config.toml
n_layer = 12
d_model = 320
n_experts = 32
experts_per_token = 2
d_expert = 80
d_shared_expert = 0
activation = "swiglu"
moe_layers = [0, 1, 2, 3, 4, 5, 6, 7, 8, 9, 10, 11]
router_score = "softmax"
normalize_top_k = false
routed_scale = 6.29
balance_loss = 0.00206
balance_bias = false
router_noise = 0.3
router_bias = true
init_std_router = 0.0105
lr_router = 0.000849
vocab_size = 21543
norm = "rmsnorm"
norm_eps = 1e-07
tie_embeddings = "early"
optimizer = "adamw"
lr = 0.00153
beta1 = 0.9
beta2 = 0.95
batch_tokens = 65536
seq_len = 1024
train_tokens = 277500000
steps = 4235
dataset = "wikipedia_en"
Below are experts of layer 4 (counted from 0) of a mixture-of-experts language model. Rows are named down (a neuron's output weights, with its number) and show model dimensions 160-319. Each number is 500 + 25 x the weight over its row's rms, rounded and kept within 0 to 999. Numbers have three digits each.
Before each expert's rows: "comes before" lists some tokens at least twice as common just after its tokens as in all text. This comes from a sample of Wikipedia text that the model never trained on. Tokens count by the router's weight.

# expert 0
comes before: " |", "–", ".", ";", ",", "th"
down0:489478487542531467481496481510492507435526497463503465527472462480510482530491496489525476479513508503533490555469450493485470531503440490530502516456504540470495486497449489495472482476534506506549541514474486498511497451484519529483493516523504516484502513542497495518486515487514464533494501526540502511502493484519517492481496488478505495539506481534491503481516466485524476504500491486454505556547468533477523478477494524470537483516482548504500482510461531466507469505525471
down1:507510475482449487504459523482458510525514501508471502494494489532477446473489471478502506522473502500473518491519500501493506493500500500519496464485551527489495504464551454515522498488511548520511520527459512457504493477498466493515549502552502497440490512473521523525466487451475542525514432519513491530493484505516537484468480496524483533501478502477524493487532504491502497500556504548509478512518460461519525572505512468545461528531523450499502505524480482473497475505525499

# expert 29
comes before: " to", " by", " in", " on", " as", " for"
down0:507533518487487506512490533454500489523468523518515494456534491507498484487491442501496488520453483502466472476498523500539527564511526518468499484503482490456509463499486511486514482532547488533543485476491528500477511510479476461520475497545520477480516470503535499514507512501479497475524488468526516503508482530542504489495509451513528484514473534469458505495544525482511481523441510549524487509533547500498536524500489544533552474450529511456486509544546485530471480492460505
down1:528543524503469532520488522456480544507498526454513467507503506522511454486501448535525491495498492514503526514526527518457490525474483506466494500498528494476490500496475541488502515499515481531479500495468523462512496509474424546488491482519494526486537494475452505510493492502445475503518463526530457511514503501499507467511495499532486527499477514457500471522568499528483504504465515474510482490515513454550523486492483508471498499460466537513478539493509515529487483517482522

# expert 2
comes before: " a", " the", " been", " was", " also", " an"
down0:522457506473504521511498516571489490491509518518466495520510501528509511538502539491463545563516500474511491472452494486499467504524508503506497472489474542522502551467506516526483509514484490478443488525493542469452514494496512472487554518536504527502511521526508492486488470488511502523487493480505546481508512516489503513473503521502482508445487515471499503467493457544527491507502457503482490511467473528507525536474485486511473507539483501504509495495488506503502511499517534
down1:463504551493487509514519466518494506500515507487512508504510503449501468506513459451515523494473438537551506492538521558475527494523500491504536450478492524537520448536513505548493505447475503479483508510481457477524498526490489542528511534530528476541537500558529471518478505532510483455471519447501488484506486521462469505527502479484495525539483489528514484484549494525520513522477447498470516493501472526474504494493460493509526457573499489493471484502499497514504501495494522

# expert 26
comes before: " ", ",", "5", "6", "3", "4"
down0:502484514478508489484482529486477488470503433532446485473508482524494519509493528485507510460483524503501532509543508531498503550490450514415442487484533481508501480520457524474475503467463455496496474534470486500485502507471492518527552519497493526465501471519518480514493489484520503515523501482506491489466526469514467469451460514473497433478544466497484491518479504508490461528559501490521549500442464545477482495510524536489527510491526519513488478471490499517485504498493539
down1:532520485455475522499493561525458538527542462523502460485487526489516452539508469538480516471487507492501527486483494547524468482510516495455473467456524478499464513531518491473510501497533497503527458493488470508512485539479485469463538494526498478493546500494504482523519480442514499534531479510477512490468519501509494505540476471488474512501522457516500508524499475482548524535525524510555475515514474544505502553488530498540538499513509541512503532521519514534473515481496522

# expert 6
comes before: ",", " |", " (", "\n", "'s", " =\n\n"
down0:450491481464504500496536469531522506498485481474476502539512501502483507494493482501544485494524469520442495469510496524532470527515468460527530516491511484505497495515552472470498509485527514488524508532513486431489532498514527471527490512475494514515505504557507548451470513500514486458487529471482516505547511501478490536529491508484562495465509501522511456547498471506488485504559490460445503498474500549504494514495475500505477522548492522516522516544483524542541488490494521
down1:517475461434507506456500532490475493471448489488521492504491498530510474520473463503497520478496509480518473525478465501504485526498484499464491530490519497480514512507501553506454479431517509486496497511492487500477457486451457485485489499519477530492515521459499482498513473475489525543536477519535502501466477494463502476499472525527486473505471490463521509488500498491502467496491495481509505502509507487529512521569493492518488505498487506533508525504550486526514475452545515

# expert 13
comes before: " |", " |\n", "%", "0", "9", "8"
down0:516468495506495533465502506553509513508490482501529519505519484487491536534510475535490511495521498473501458480496527496525477462516523507492497478513456541444504457500512445487530512475488477493478532467482512543456514519516503544443486527501527493488521451505502473466504497563488523474511491529468489490496502503508473513489529491456521515483496508496520469481488490537497497497472504518518495541544473492508506491501495505522504497519507493467428523506512458512549493492530470
down1:502525498479519510545511521524491508467501500479518527518468532529503492498513508518516506520523519505508539497483509505484522462523477539471464467518525518512508484514473519472492526506512489453482503466501532514516501496542502543474514525472489531510518531553505542515522433495491547478532492510466556543508423508491518490507414511529527494506536502458510463472478483518543482503484512497499493483507493495499511478459533525485485447504482477482491479507473574491509475536503515

# expert 4
comes before: ",", " and", " of", ".", " in", " ("
down0:486512481475472503530503482503509491486497540498497495497504473494518533510460516488537524483473517497490482501504509514550509510484509517461489525492471578525472532507442478548499486510509535451530498474509505539489509534478474495486463498489493462531494488505460505522550547523463512527493492530516503494543468461529469499473497496526521441467515526494466523513466498527523515503477498534489540488489476496471486447482536483501522490535494491462508510495520519465510515500510512
down1:534506503428497502535495511509500504464505517480500534524519493492476510507481507510556488470545475448509499504519479499555488521532461519440503498438459551480512516489480446502523504486501505515490487502515497516554482497501469532532491504502500464500495497525502493513536549514439478507531449500489504474519466516496517489546483534511512474474489530477491482539488499449506516473496510500496541507446469510484453471463502533505538459535524538468479508497479542509505538472523499

# expert 18
comes before: " of", " was", " to", " is", " that", ","
down0:547492508508507491475484517505487480493510494500504485488461541533479539474501542506476488516488524536497496492519495482476532498477490526516512508507530504492487541481504544516493513508497518477502515476497492501497522469498507514502497460469499547516514492494511471533482487488512494486507541508464485491494542554523481486450476493495517536502530494540523523512458468506469506494565521498490495470491496489459507530518500504507474528481522506492485501443527522497498503470503474
down1:518501490507474502570483478471516502454495500453520475481537488510516493553487517526439522497465490447509520497486518520498540521515487502499475513494474527481549490489554481481514480501488456483535476504536538493496550501467503521508474506495507501485473483512509498527507523470511496544493509537518507534461466497469502520518461463472442511548483510526494479444507506483519497494508532476517557533529556506461504503514509500512533462502496502466490504490513543507449508511532476

# expert 20
comes before: ",", "\n", " (", " in", ".", " of"
down0:511478495473461525511526462527469498476511481520522495464495485492482490521509492512494503524527503455469474476484512527503491511549508510485506519529492511490550469480488507449510504435462541478507496529497495521524481523461488482479479486496532500480507514487494482490501513489458515493542492503484530513519478528515411489526530513511559498545525522482468526498481482497540497454484466479457438517490527488460507547511517493525460504501545545503526510502521494481509494515490527
down1:495476503477510509513420458503517476500472505532494471479491435546540515524504544489505506497469470485471477456467499485517475516545491520475472478484506457475477527499471482444488461589482469522519514483455525485494512509487532490495486518476490513493490478515478492500521470490519531501467504513484464468529486479487490525487530510501530489542507488494487527492461497498521562515491523498476516505522484522501523468505466487500501505484501474470508531484476512521498491520499503

# expert 9
comes before: " the", " a", " his", " an", " its", " this"
down0:502521522481493540495504519524509518503513499515580473478504477532482475485532480471483514481500479537404516486465489493483521540477551477491489530477505515489507504485527526543499477498523473491482487559522461513518471512476527496526501512474519526489517511485567452486420505472465507501525505508507486484512511530500532526492493506506506495466493490468544482521533507512525464497516502462444502504446485523516465461512464523534477508523495498463500500489473521509505484522492502
down1:497499563476497470476553507530447510506488506517536518523521471480471497527471475477486461446514464476499515524498497507509539508451478546495412459484510503500491452499500505492563461462522491445536491455460531476535498510505462501526515480539491490474504471460501553550522500473494502548510497488505567482508481520505499484488482502544550518503517504499535531517495504500510515495488529476524482491500512483495533499473506519470549507521530534551495499475487521500515477469520513

# expert 12
comes before: " the", " to", " a", " in", " by", " as"
down0:487471491488493491520487471493493504504488525507492471519529470505510537501475503540488534510493501438453570500486519524476460525500527475483516509534478494542484505470485500500505502539509494504501516500533491526496464564530516497489495523494505502455516504496483496542508523489498491533491495531489483472509474542546503517515511502456517514527525496489513494525436487522472502545482513498471541502478501503451495481472494495534549466501508455450443466459465486496460521520482551
down1:507511490473418501506481523471529524502470518500534482544503499477477531495508469510520496459510509498530499461515475536488518538495517519435468519495510486506498496511462453459464513503532473518528462470511500512553508492485477552509464547485483489547529494480486533492496500513515469531490522502505488512495524491577479508524520540519475485513463480435500487478469538541535456496507504475467502505461513498538499500541505480493502501514464487476460454511472492473496494472516491

# expert 19
comes before: "|", " ", "′", "-", " /", "″N"
down0:501495457482486469492528478534418503468527482497507502532479502501475511500522501504466543476487494442499504472492539499517514490534483528449511485485510470472494517501483495492492513524492528503509517479505491483496498510493517496539517545477458465499486524544463518509498519511517461513522516545472450492518509508504444491529512467535515481466496505504498551493467515466535473526518498503518496548484499530477501497498555493527515504519516517512486523514483513479471543524508530
down1:514504482494505504500536467487465433510495482521496511517495492501526522471502494513489490512547516471486561456472469541526506495483470520489517524537496496540504478518460494465516508552485419476504489498505522486537498511516483490495535516492520497447482520475504483514517514449490494520519478492493492523479489493511487434515545491456471470510471483535521474507493510421530473480499505496513474501518536496477485486442575464533478495493485496522492495513538500462461508491533500